Weights of a small mixture-of-experts language model, trained from scratch on English Wikipedia: width 128, a variant of Muon for the experts.
Below are experts of layer 3 (counted from 0) of a mixture-of-experts language model. Rows are named router (the router's row for the expert), gate (a neuron's input weights, with its number), up (a neuron's input weights, with its number), down (a neuron's output weights, with its number) and show model dimensions 0-127. Each number is 128 + 24 x the weight over its row's rms, rounded and kept within 0 to 255. Numbers have three digits each.
After each expert's rows: "comes before" lists some tokens at least twice as common just after its tokens as in all text; "gets" lists some tokens that make up at least twice as much of what it gets as of all text. This comes from a sample of Wikipedia text that the model never trained on. Tokens count by the router's weight.

# expert 0
router:139156137132121138144126165097155133179136132171155162132172109109113092125172131138151143172143154117076115133133130155132123157129108135137167156118097145173159124143135100118130151160178173140140114093104124119094137126155122165160120157150111141134170132104128115122133146152155144148087126106134150089119113158100114103157130112106139110133092137157146139180090099141144098087154
gate0:135105180125111163155163135120117123116085118163137115107095137125093138111114159141099206140084124113098138117135127123133113155132145151126111136075126117091158147104139151097178107098148127141114134119135141177155136134176138121188137108126118149109147147131120153129122184129072125137114086121091119115145126109188100139103139100133123137137116144114104113118125122150151134104154
up0:128134132135136136147121127134100131123115106105125158146152132142081174100106150140106136127129112074110103159103162155144109145081114149139159182082126065130143146083109124156147152132161147092110137156087119129112159114137138135146205125158133144108149104143104164101134128108140137113118126092157100126116119137086087157103142138123114124111103087162108134144109136099103132105151
down0:128115112129123143128125174146108145136126143104138104126108150114113137168126112155115139161085164084140135115118127120167103124142130116073161115078142110137135052140148129101138110140156109074122114138086113163163156110118145152180146129080113109144155101130123135174138124135105133096159111149179114137156155182137158159137132142126137107114107144136108069130142130118125120132149
gate1:123136138114099152101115157102126162104132130146134085137145123101124156078125129088143151154096113140135125087160179115129141073171098116168123166133114173131099125116125137167169102117169118173169163115138145149111162178126121108138124133128116117161126103137112139119129157081131123138165122111104134129189137117121125144152135113138126137148139147146117088115085120084113090103125
up1:108152132112093102150131102144116083099133178132133116116147156126109128202119129097128112126127147171106114140112093136126141125070112129176153115120159165127121164112109088129107146147137125188091115115117104119114143117122062125119129108124141123095099125141109117148130154117096134149128159182146170125118111129110117113136138149136154111162125160115104097168161124147133170150168
down1:081155134179148086134131110138116173069146131116108114163083122148157181145159123106104146112116153132128210102126102105135121099108134147132126086129120132128134108112114137093125114107132147111149114142086158144088108097108110127107129148097117121131106137138131082138089118122160153140123154144100181106144104123125120111131153125142143121134155131149127169141088097123105121179120
gate2:137104158137126151108144091157095152124094112141142102126145127137159107110157113129094107108064102141126132167084139119150126126147093140146154153131138150104126130122150108151116158093099147090146143111117128180089136103157132134138180124157119097106096145104074153151114124111118137158127117146121116079121100155102150103132155152090121120118154127094111101100054139148125140159131
up2:178108140102138124146103147119135113121159147131113106138169126110143142166126151141197169143123145129131142122130113122161130129083160145127121109098142148122164151090160159114146126135083139121182146134130154108163086174122126112134145139088148148120167139145170136101160152117132096122087149130126122143108100089147160132134109062131138067157138136123137163121151135135147116136099
down2:143093102134136134149176104142101160146130145137116188150104094169130134108101148108120141144127111122136129125109156132153111143124109166155133155158090105124140121132102154142091105101116155123115156096138137116134137121130126101161129146136135124084142132099120149123123149145185096096135128085137116133071095107083096142143178113117114150169117103128091116079180138112154176147141
gate3:123149123133155115158131122081145100177152178108179130112127117160142103108121101108130102102128135161093098110117108111116135092141128123151151114183112133130159099130140111145117108127111101114112101136136157170116147107102185121150149138114169146106117169073129126111125105142136128144118135131146097148098103104107096137187107112106099106173106122088112143164085110134113132100106
up3:161164187115086127105124133131164130065150126159072103188163111123181123111152100109134117122107138153123109114114134129169117123115117127120141124163104152097141141108115158123114137117127112092120128113137156122127148120162121088152172132127122106121079136157122102129159133177114139129145140136133131108095123163079148061137132104157137123126141162129121136156158118157150146126098
down3:157112152162143180132112103162142146157079123167066097137142158141090124143142157123128126162140126150106153124101136120124123142129085092115084158127182116145110141112116121081142162131114137108101076113133113080135115157148090146151128128158087145141107109101155149128108091162131142120134111115097100114108116142136176109135155124125123145155082143136094146124136157162111136120133
gate4:099078155126102113146138146155095121170088147135137129144161147137103120169101125116110133162168119127109166174177150087111115147186093107120120139119097100131138145115128129098176099152117141173118143107116157106144124111162113143138132094113105143125136145140171140096112149128084162127126134127095169120131114134104122102148129136126097121174116137111132102124159100142104166183131
up4:132137113182123096102101153149123102140129118133138129106089070118132174105156088135154143102151080153155135106119120123120121123099102136108119135144098137096125141111155113132130126152153113083165077156100157098166137143145132150133129096187155127094135115105115107119152120137130156097093126113120067140092145128181130163128159118154143133107107140152124087133100114102146154143119
down4:160148160103097131129124172122114128144094133135110096154121141133153169093136086116111101113143115145128132125078144086144130182103112130132135127134132161126176160130142111163096148128126113125106157127117150102078123121123131107116156139082101133124139068109159087101147119156118111135133174097149116153147111155092128107148150131166122147119122092082135158165126156148114090114083
comes before: "0", "1", "2", "3", "4", "8"
gets: " | ", "; ", "/", "–", " |  | ", " | +"

# expert 37
router:142123108094157094160081121120174100100148094135140142140141092103154137117119102132147153090160113083126189126128143142122110112097171098117152115124115129102135105150132177152144153153179137181113163168104133108117135130138132156151152130101142101129135122140179178133136144137131136157107100108109140152163089143131120135139114098165118158120128129111125163112159100145124089105107
gate0:150122140092047098149136141129126139153151151127137142123162148109101124095174123119140088123109129145118111079120127118155177140112145114140117118133127138082110057122089128132102120101138124087088137149153116131113107136128116106152124135126092134174148126115115096127127112154151120132138107100071131121144154130144109125135096138168138140110179186077112146144111120103102137097133
up0:098096149082116124118166114109119126122143138137096138110137116117144095115131147098139111112096134181165141089114114197177112137108134108133111134109152173138097156114119160099127072131094129116126120137124108117091144140177125126122118171106090167160130131105130093103134153131121119133136132124119128108140089149100134190102117080117152114139145081126132170120104140169127125097119
down0:110113114102087084172157152158100052116160099112125135101135147113167143112089122094105146173135110152101139133149146096158111101118126125183093138126099098135142151156128128116142124129131139112102091141133121114115168154101113155133132103051130117093086121137112148161100111120136142138135119109097151141145145112151096100162125153116148141107117138089130151123151149110111149130109
gate1:070126121138123058118119125130101113131120088105152146128118156129125133147118173123122130123123090142083115140143170144114107138167134163124104114122118105101099109164111149113108129138158128130136172155119128123156141125149121134133130107101116175092118153128098083119131177116183097132122146115165143106123124123120070159129132075157115126100164175150173107108092150131106132147140
up1:122144134136079101144138158149093095151106089120154090138143112107143144107133156152138155111172152108155111124147126130157145143154131149137131112148080103110141100157154169117089123177116095152139127118144145140101135132145099137155124125114164144157111148191143134090117149152155104138151161129129139110175076135115088147120137146164108141143157165116142165140119162156134142152081
down1:142097102120134123129131164153150125138138168124157146140123091134156139115127111161213100099141113097113130144120108113076116157117116118108137119121129135076116059124137124088179118139127130118117128126103121136119117082168155129139135130118144105134145093135141140117171146128124146140133100101125101173134104146150106157106103148118133109092077160143115138128105168152088184101127
gate2:133120136097138129111090094097160095155159128154121109111137135126151100156130146116138079118135154090134126146135140108088129158164084134113081134124095137152119085100139134089168114149132087082089156158133147138131125156104136112118083149160112146159140142136123129170140154139111184140131106127161147101124163145186105109131133131119104117118101113125086100128118161145142157173132
up2:119154144146151129111117152097082138101158129091134164127105134127141170144140104093148154095106105139129150150090126143146075135114117166101118118133162120143079091119129101122161110145111153154131145108160143115078109109140099121156139137196087135111145141159156097135168171145095111112122121155137125142120139115123176137136160171119119142178148138159142138160132131113142139084123
down2:136142134162114169143156108144120120142119097189110118122083104137103117138106131117143145089103104163121123123116117165088096151111137117134159107092109142130075112181125110142124115082106117146125127132148140141123143133105134085153113120133166156129090115109102147133140137141179118115107145137152155132152114162164129152098167141092122103138150127170117055168153129098146105139099
gate3:106130126136117090107126123159131146091110103158143178163143076124161174068120146171137156119136104073129134156153117123112138169154127120143093122071131145100143117098131103110091108109157088097126117165108144108122119126134137151158130115123123122107110111126117116152112096168131131145111122104116132099143164167115123128103148133143082127147196134117109136152126110135095141146170
up3:104087141127098105185090121112097093082121137101140119144114167146168095134151114145153166163114088165127146109115151148122077086101084135136081106166133122142091082107130102128120094123138124136103122129166131151137159119151107098122129142127155109098172129142142114118091150121087130158113130123125135137116096117139149145138129158112157141098138114101113150139082138077126116124126
down3:126139134099097092128147138134143121155104134101177138164163173167118116109134150139136160130168136091147156131135062139091122164145130143123121108149111157103135091136133086128115107138131112115135123146120059143145090136130116123149063102154099165118177139123120148141109128164136148127122120114108146097114142124127085186142107130074136130133108144129088123126158153134129122117166
gate4:127105156126098139118116090124121098134166102178165121146158105136136131142148112136116143170108131201117126151140114118108151098129140104084124159101100120146148178126133107118116121113115183132089118156172118086118100135119105129120128127163112174150090120135116149157158112127151105115134123166171145150163096124136138103141141104155168092143127121131096159115101101171108128119088
up4:159109154145117140166129156068122154120133059102138116114114097106154154109115109104155143117114155133096167120142108117131065100116151105113131126120136133098102168167093115122141105151115106097165140124139126111105077155127136142121151112142085116175152126144156066122151139127149124112135137123128156087165170138128164148101117106132169145130122133122113130095151109148143128165115
down4:142149147075157107111070132136129117093137117152119102126129160128128132129145097112149109112161122083090139102140167123128149140114136127150149130181119155133120090154117133139139126104150161141095132115103129150115122074123180133163149171087120102099134143118142135083200136128150133161115123148133106169175113151117102123107103134153117109118139145109153120148157134134188134148102
comes before: "| ", "-", "|", "- ", "- M", "  -"
gets: "\n", "\n\n", "| ", "==", " *", "===="

# expert 69
router:087071115160131081094136163135102113121094086151084128127088121137096141138127100127146129123123141146109173129138130111154066149101157127131145132173106124117111107109147129118190097121137149121113107137159132129170100123117123105115160092120141133137128111089094155112072109113117111088109141154159104160099096145098135116144138139155086120112113135145114138141121127141165166109148
gate0:093132154060151140139077140136095118120121111128119123105107115127126130104090118139121113124113089116145158130100111083112140128128132154120173131135175131156120123116136123139158120124117130143126101131137128072112144133109143115060107166122104139113093107139138125170205129110128152130145137100139122116164098106133145152189126111109139115141063138152166120111110148092109092155133
up0:168163113142100162112111159169137108148115131130081184116130122125101132137119139091142192146147074144125134105160139126122141108122158138132153121125102132135142133142131100130137083148108105145155156139142119118116113138136098124101134100132101099146143107126146072144108090124106128114110119103144110134100117146108146130146142129146128157118215161138134138074136124122122205108099
down0:137154111141097154121089128181123123166158150080114144152137134136140094171137133146134140134114131114087115111124100119117105114134117167122124156150159162135124169136171133160162148168132150096147128087166153091122148120122118102126102153137095126161112118149129093113119122148154107116126146136087140064109156110101120169126119123069090112147153121119142112126156115160066126120119
gate1:180121137155112121058133129096095133108126108098109137100122148103119125096125120106119108120115090104151129125123142149130110135121102110129102122163133111113125089155135147121143079123156160128111123102155140143126134123165145156132139061177125139079133106122136087175121169136145105122142161153077124135101149128170105138083102113155129137136135176135085134167110159111146147144104
up1:162121066105138123101097131072148092161142148161117119134128131131126163136119090090164132174136119114108115154145086140167118202125121157142124132121144156134116130171133122172116091085165129136133121122136118139145119154132135092119107110107111092132137152155132135107130112148152173151088108120120111093108116142142134139076137114159153139152119115088135156143112145122130091091164
down1:165154088150105160103185146118155152138127116099146094132139088121108127097124159111080136121138124173111153124120142142086136114123112112150094104122082102137129125154120123150149126100153155091088141138134140099160125173122170123173129165103168145127063146147150135115135131146123122133083131159135107159121117151139132111130124082131115118117178093133082141124132116154143148123089
gate2:142159149127107140141189150115128158118135098097090120122119119133170118124139156095100105144144118123088152121163135136134108092117108115128152113110083130111132110096157127161076139156113104116131141154151112149154145140120102107081153130135132112088110179077115118154097131133131140173132139094128073113105150119131122158126102152151146139086171120089134116149153173117091105120164
up2:124122104146162147164160146112136136118109136118167105176133122101128092122148119139129161109137137057110078106075143108134136096113115114100161161150163160132128130097151119137138117124120133126149161155139080119117124102102135115097146084159129127112100101144129104128144116168110117132151176179118089123125162078125149119151130109143097157150145178153148124105101106135138135164127
down2:127085157129148152113105166136053113124112103156116107127121171078104121099157154120088135132098105139124123156114090138111123130163131128145140074090163154133082114128189138138136122102113153097090126123120187134102127108135157134133109122139140100101181126114152147113120123129155121146120102105133138131104141110122150127149108097113158112107132141076165095154138122142114121159102
gate3:119093147132129131140110131071135108118124107138077125135124122110135099131132143085119102105107124093118112092091093110134117105145149105133131103096091144113131117102076134133151139097156164115184098130173107137135112157111087122121187121123154141118134101130172106164133124146137145147068127155119129130121110111065166111101095147103117120142139129114143135158121109131125189159137
up3:127164139129149151115124130135132111099132118150113154139139118149145093101101120087146152131129150148065141134157129150121089123149181106152126172143136142129178128095131096085145141146146093089151169107169139141139156187139134146119128112136145164112140148124135072113159138125084108133154130116096117103133148115093122150090129109102118120164130177148134102111104122117162177148103
down3:119174151137124161175100102097129146098130089121127131109124138158141110143171154145157111079130132119166146101109116112144124131111091135080110109097127079165102097157099163146109091133110104142084144125115109101150123150152138123182084135124145143115122137117102168166116116128059081089146113150102164152123116156126141122112110135132123132124103107126148133110137137105131160156122
gate4:126132155102133147104117126079146130150148102100125116134114124166099109156087106183107135119112128112117142130139147154132154145117187139104144114137138137148167144137107122095120128169162135098164103127132113132105163103151138170106117146122122130165107132094089117142124105123176126045112154105133127128173136155115130158169149085102108127123133136138160100105161140113106109180105
up4:143148181120129130130159156099147148127136120193117105122167093148115154129122092120133175113133147120143098142122143116103113117101100087142131105152111167141068128121101123150076115147089143118170126091146151136136113149126147096128141108115131133088135096112104124146145148117112159119081176124148097113145136098103097115118159146127146109090100122105109136152137180080089128128125
down4:158107129128143133129085160113153110187130152112136075087149119130099068144145124134135087195119098124121128153118150137185123139136107104143118152105088146137156132118119121087141146146168154160107145155156172100114116133115115140134137149079111075123144107128133111141137094118129150176101122117122104129134130116139154099124123110136141148093158113150153127117109137169093128148164
comes before: "\n\n", " The", "\n", " He", " In ", " In"
gets: ".", "s.", ").", " =", "\".", "es."

# expert 15
router:106131113168123097134088105101142134144167143125123097131082126118103141134160122145121112122117118120157134165160135130154098104093126120091104131145107102101120099086159173119145138124145176150099148134122144069136133104119106130095126085097112092173145187124130157109157130124133126149090110144095151131169101137100141154149094090120107124116097103137145145163125111128117076138099
gate0:125115134154141104102192183098151073150082097110141137135086105091116138091158109141142088152107132162124170112157151133161147093106145143130145101149127127136133110150179145142105139112136075156133145114147113120114104151131126104112131149113100115109138124119157153162125150118073157157112148122130157128141127093104115119161114152148123150124111152084083100107153134116136150143146
up0:154111116152151166097134121132134145152165107176106127099133127118151088123106113107123165143158109118195079146151133121114145145168135118151140145098124152110135110124142113151112152144155130131080109141086121110111138161103114108095149146126103101141134145105108126096160097155142161116142130068095107120071139103149117123132137127144131170141111147135140124152170164130116078161175
down0:150118166111144162094148145109097183088080127115129100121123123164159129101113140178136113121093122117107126150145121147105130149102131149148124142110062146089140106130132180115143150105117117117078165122122131128172124177120124095136104137138120123112154149142139119124118133150100143141151091161129099105135165171164172135100124120106141115101158124090138139162121150103128099097164
gate1:139146116098122145121161129146139107104128172153120055153110134164142150130154160099112151076111156126105138131111105125150136141150071139167127134135154143119147111117148152145133129101160138170117055122155092136139147143121115147114139093128112108138137121124115162127135116114106142109137108121085150128103118165165136075129144114123128163154130148140093134075150112058118154113126
up1:106121118124137184175143086132134149139113128102124162131123156091104144141119109110132124146152091131099104125127136119097092137141075103133096139149122148142134136089097134124109105130179076142154132161099105113189146104105122126119165119144093125154134109125090127126145104131130126144152185120148111114131162163131119127098097123146085177072115126120161129139171127147158091123120
down1:132152116112124121147118142140129105106112167122171136159103137154162147144106152125105141117120116188118153129120130135078203197118102136086111135105107085124138113108139142127148094099130128168131102114113105145064108117125151114156121079118127166119115119139139109130160131137140075125057117136117131140114173140129103102151107136089130104115115111140119137129110123120167112143124
gate2:144155107160118106126081131153130112156133131145123144121109116083115099135117105148127104117125080091113130127131116120177105198150102089171149132144124115128108106168170142131118116150158149141129113143112121100145114121143133143154124102089136146150107119120169178152150108142087182080135163117111122110128105125132089160113117163139102078124111137135106137124091096075136149119112
up2:104139113160099163129135119117135151134132113089121149127162190112154132106084168140096140080158087115119086126103116107110150103142111109131121181122172136125152140152110115136162096116107160150177147118166114104128150162129144122115137118091175126105104128111103139125149136142097169141096154147117149141121083121124134123141131128131119092098056120149141120112185117126126125135140
down2:106146124133063111119114146127136127136131134126136129108125120118128179103130118134140118129194160124090103149090151103129151134132123134141137169150094110091123125131187181108101140124166121145131171109104115113135120134114135125091159159108173083149099125121164113103141130102145175155128130134121144161118148173112111067127120114094127130131142187134124114141184136156113135149138
gate3:134145113127154131167151135132140099121189098153104098141092126178098090147172138127155130127149161141150102102104144123160089156122154108128135128129196157087130105121104109119171085083152132161157123110152118099121120154145084155134123140105140172156132121109072115153137110167142114137172133098126149150098104113113115142125120121103115094137099144115111138105137137132129124109146
up3:116114166113098141118111152111158105069122113106121110157136139124114108101147139104201135126152141143115087129131116159125106121155147114139130154131126130158141088147155131107101116145096105147127148152112147149114094128119163170135127093133132148097128111174109096159105098153128103150151138152121123112185086158123121093122085099110153143084107099191106138165113127117164133124116
down3:088124111127108092141104133120117130111144100141143133105107110134164092137183110140096144115191142097184151124132143107127123150142111177125161104120132147100120121105118154126152085145126112150121105105144104090119129117137143114096196137102100144107092127120075098153102121104088144146110119189112112093160131115139170123130124088147137129128164102129119163112153130113125101111141
gate4:141167120120096099155131143118123088074123131087125124101128117110088153145105109141134086163093171166125145094160108143119126095161156137145138136139162094118102112115138117099105135124118145130120113140110099122129154120131148105172186100086116060132116157104163097136123124146128151123129122100133104126115156128151126086172138130108116111164142099156133117160125082084140153139156
up4:095125126144139101138130156131133114123138113135087098153111138115100128101129173153208161153116141139152151139100159125092161105148140141127138065107150102102132093127134087112083088111158148174114157123119114115099111135130142148147133117099144129179135136111164096114103143116155114059159108119108105132134123126151107096110134102186138140156140141100147139118125135150126113151140
down4:116077143099202175170110113124178089079163135135114130125122120125162138103118143160122154109157126139120098107142106131139124127084137111126111129150110137136125134150138140157135130130109118131132167169132169109119096136154163124081143095142119098132141141142142151128078101121093112139115128123090173142147112099114140173171113127138099133100129088173113152141132103131176142120133
comes before: "| ", "The", "\n\n", "\n", "-", "==="
gets: "\n\n", "\n", "===", "==", "====", " =="

# expert 38
router:114111095119117126128177115120138137113109135148157135115115139129086136137152113118129139140128163140100164154155108123158096131106156108122169120162092104128158085100134112119149091128114160100093127181156090160149120152122137110077155096146133130149132123068107145101105108101138158114106099119166099130102082160093125109143166127122108112112120130161094137136108158144160134086172
gate0:124107051099106111128111113152169146125117101143103110070111116140146106119114112139134145163152145146138130104143139085111139136115123132121151095144104131118117126082156107119143147167095118117116125148132120179080126118128139092140097097101159143114143095061119122122105127142156129145140142140109110148097137130185122102132132070069109102109160135121125138151110140154153106152102
up0:130131080117153103133114103148169099143140158093102168097145134147139110122140127137107125139086159141106131151165168137134123172108125157078137145144163151120108088138103112090158106149133142152110126112083152126120162111088133188141113100112203121124160113107106124108094111139117152133132138140143123106143173173136131135093119102136097151143161088133123121103137119135117159106140
down0:106115164165120170154120106157164149115108142112163085124127121117110162182141113197127147133090137129136128112121189132096108136105125119118165101117152117129118122109108178130136130166137122136121130146149100143133101169092113099128122130137160129115101109123114124115143123121096121113151157171154119120141150140147164140088080079135150140115087139126112145150124182108173120154155
gate1:120152108137110113155132110135120130111098119087109104132094126129098121132107125135100145120126075115116124089177068128101141140103124108152139119119179119100120091121146124120138158148115130098126125114111131086129189099093089076113126100072107125094129104124169083141096111092130137124124116068168102133182146118156121136140123151134147140156146121155108107123105124163113141124143
up1:114186136147128081120140068114154129125135141168102122115180134149163122125129115143095139101082092168135123114126142112117107119145153158075110162102149126132124137115108146121153113139114090152163082138133141149157122134142153167172136121147121156130114124144127112129073104104110108141128139175135137145130147074126129122146155128127092144113072138150074134102122114108133135087146
down1:113132136126097175108148106128116143179114167116099153135099107117181135137122136157144157158145132138102151096160178125127110167120122094154117143130130126153149136119135140155117099142145112136141122168143174106138140164174148195085079120119137103153149088106122127119098099083098128116101121114152089169130118155103134094167121121135111104097137141149097103154127116126133134135108
gate2:109141110139157142140104103161120123091148144140144120107065127123149180123169118117089162157119114141129107140161136120163111076129124118134148126137122116095107137087113057117099114132125075095157152131118117107149136152099113134153175126147158118117140133126089127169153091116097138134090178085154167112098109127114108147150128165142135129128130116126120079122131120155157140150116
up2:112153149157127143141125115150134081125171144139135148123132145151120137126129091126117133089116112115125159118127105141110123144144145113165083143160137136145112105145138141163144102132080106154146135123141092126128159070124075113079111114136084148114166185138160118124153141161114090110159126149122148157135142127106103149124115161142154130119135160085162170136088139085127135060144
down2:125149128127119119144090100106122069112152130101086179120125173085168111123129099144132143165140069098091144107151138161136132104133152118125082077140154125146120108147147134153144132095141149128174142114112167139113133157100110150135166143110096102127119161114126139124160120144087113136114138137164127128144121135104138181095120143104105101120109088140089119156125145146142129075113
gate3:074174142126093122139130143130164144112133173085081097114120089122109087136099176107110110150109113100127118164150160108133145121164123114114142128104124142159152146107177179159143102126141133145121108093124147156148142154122112127164161119129138101164116147072144108113084108110123112111106142153133121104131134127158103153102158125164122114141129117119117119127095099107110189128160
up3:148124113117112152117153129123145127101072115128163151127135132146146093176120088096107112172176108112118143105141145155181136097127131118123100123141125121149128164119165112114170120125116088109099126127134164131154190126142131116176117102177122117172125136094160102093100108129096119137105165173154114134123101122142117093117081143117157123129121107134133117129108145171119156141082
down3:100108108113157089139078146139150144153114202167118087160127143103135123178156129096095138142147152100155155115087124089100095115093109152142119115116111131142162158167152118141111131115097137145134124098139168108102124125089154127129123106092108171122113111152152116155170111120110152134142169141124127126146117133122139097098131138141120123123139125166135137168096096167086159133111
gate4:136132131115104105131127174170150138142126134142093147138082139124108128129101140134101088076159113141131098136122146148112117115171171092125109120143119150128111145159141116122147083171121153137121104151166159132103123147122155145111122090126085135172156139122104147145168094140071074085093150122123089131114107174166120116122147135118119089140138159097140124120139133097156164144114
up4:148096134123113116137107115158132195130118127110121101123119134126086140123096134133078138102160144149084126082155157115136141141154147147111135123101123161140130147132118162117140121151126118145072134130140132126126169134105125133111159136169164110163139127142102147127132121104129137152121158220123085141166103091169134178118126108149143130116098136129123145120098168138161148149184
down4:182137117131141089122158112105078165100178110091168133136127137139135112121119147157081102172147127143152076124094143056120135113084119139115114116118130130153138150121118117131125167119127116138130131126108108133144150159150091152110115120131095138091135114149122140109171105135133152163148152128102151135129138162094140091192134135103147157109098091157142136133080120131096125128136
comes before: "\n\n", " The", "\n", " He", " In ", " In"
gets: ".", ").", "s.", "\".", "a.", "es."

# expert 84
router:096139120140172156107133122102136143183118166151124159132139130111143132134099156120143100118109107119097116106157121119149116109143131164131104143137096095150161130131112070138116112127137135103142158127112127119102104122119105171117115176110091133137108184077178126133160135139142103187085166164083118164160158133134176120153120111138171152091141118122128102139121108119111131126146
gate0:160143108114136104163085121105124142131112130128134106144114131141118132145101150117168127111106098156143132129117182082160114132134110142102094114153110100123080123119108142157120117148148122155089106095177144094154122134115133119157137127081113101116153163116114125137120174150156134134106127162146220163140143174146144110118145153179098120125149135118133143099095144135109178120112
up0:141154121145164120160158123160138157122134078098084146124145132140107151107087141170154117134149101094129139155126149098124124166152130149121112085130139106145164169069135101125084115130146115059130157110138098122173133105092145113141163139149130127156148129096110115160148149131155164120146144117120132152120149138110103156127129186163146150093134142140140118160121146093142096147124
down0:170115138140097123100126167157116136141148102082147134102158086141148161150118136132123133124086096140165143129111117163112134102130118130080158129154147106127123119103108134119105137126156155134187143132145118158068142098166115154107143135101091157140140109137176119105144129151074159133078142122123119124141146119111109109095060122130144104132162098120133171128151134162152136104103
gate1:166140162081081128152125108108123124120106113142140139139114134109120087145130133154103125117164117111140107147060146129114141109115164136162176143131119109159135097101123140113103087145121098097181108112083098175109119105108138167123156128096094103131135144108182143116116138095131146106105134170112079128116128099157090135097152134114129120125130147139165129152142137127103146077106
up1:158080091131107099120092137098117133183129139106123098151173106108138143170118131120123161120139111119157124092131112110151155122181120104131169089102118144174129102106161143117102088124110122148147121114132109133161167062143117120151129097165138146177101147110118112127108110092096140086114143113151117155130119132151133091100132111157162131126140101112106114109156152113115124168108
down1:116105120146117091104142131121136178119097109113108095142135120121143128165109126148154095118120093054144093155104127114162135089142124143166112096145130119125145142121139104123126124093116127157163131102106139134133105129081147094132157118123118138093154142089133129145193086156126124153120081132096135140097157142082128128178146105127109124123139147089114153087143187123158146122116
gate2:117105083137186113134135182141105132126099146144110119138112107132130120179119138141138132104101106129123146150087129160139135143111142137160148114128169144121135134147163120123162117145122116130138148128103074101141125129112110128172159119108080129154139092049176110131133081150086098122113161152121132124115102105148118142127123111163108082118120137132120119177121112098144137148190
up2:094124123110101141130161152128116132092114138130135136144094120128093157144093082145134173138155181122161128163103098124127118144118085113141167141141112126087127111069103089141115150116130159110091150091160091107134148096151114156077110172107119093092115119131138142126121125145113107158140103054118166122140104127145141130096121097128109106113140120132133139119109141108116172132159
down2:102146131116157132135128115157080157132083162125092085148142120118104132095105148119149147135090101096151124128123088113157090107133152160117126131153093113076095147099151141155134139171125135099083086090112131165144130139126120161150135140141130164170129141110106161116137133167176102113131147102113164130150127153153170118143142143120106164101129146100150140143153113146162109136172
gate3:091123132068118130141125102129195120163092152127180120126142142130107139117087115113092117137093072139076128148121105119109139125139126119163169138136100122130178155128129139110115121132119129121138142143115130085073095156143123132148125107113093132104139153114165138160130131170118108132133122112117145166149145141153153156118131127142163124118125111074150106153166121059155155135130
up3:112144118127148153168141168121116100090135113092149149091168150131131129131072121118119126095126121109120139107160105144093127133148109130062129158086160137112119090140128139122112156131121138161150079115109084143169068120128137110152150130084100124164122087105118152118121149123097143140141103124077169148119097110129116110080128136110122116125176123096115112123121149149117096148155
down3:134133135095147084151107148123163142112149107149098143095129153191137108142158098148138142126162110137151106117109099105114133110139105105102178070101115101159092154106128141172123115124108105146097108144158115122130150067146110113117134148081159109139120111124125098141111171078133132114143134098083085133116150163164156175134127102130158149137128109154127150139112143114126145137122
gate4:087153101149135124168121136119106092143166143135116130130139171094121177131137149125114105076102124124107106126118089126162169161118121098173143095128123117136119122105161076138145104099144138120164137111130150154172106091122117133111133063112092136142143143116128110107172088126095112120143170126101103142108151130135074162145119098122138087123125130105162092130136115094120106144110
up4:090089146179161147092132155125105157145130158118158140149133113166106128090121094139128159140116130138096133118146122132127150131116135113122093118168121113159122125127144156125156146126158119063145133125149156103156133135157123143119151163105127117105146112152091130074140125113113080105119139139150152100102126083107126115100136146131061150119139144125100072173165120105069108127123
down4:144117140161139147138140156153149139127113145126117155119190145163152108154144122136138101110089103125148111100120082157133141134103097155152127125095090159126096124092117125119140145155148122121140168156125072097140133140102179144075131125126175087096094144119108119086087126121106120120117082138105135144105136085157102147140095138141152128109161115116129146137114146075111172147120
comes before: "1", "2", "3", "0", "4", "5"
gets: " (", " | ", "\" (", "′", "(", "a ("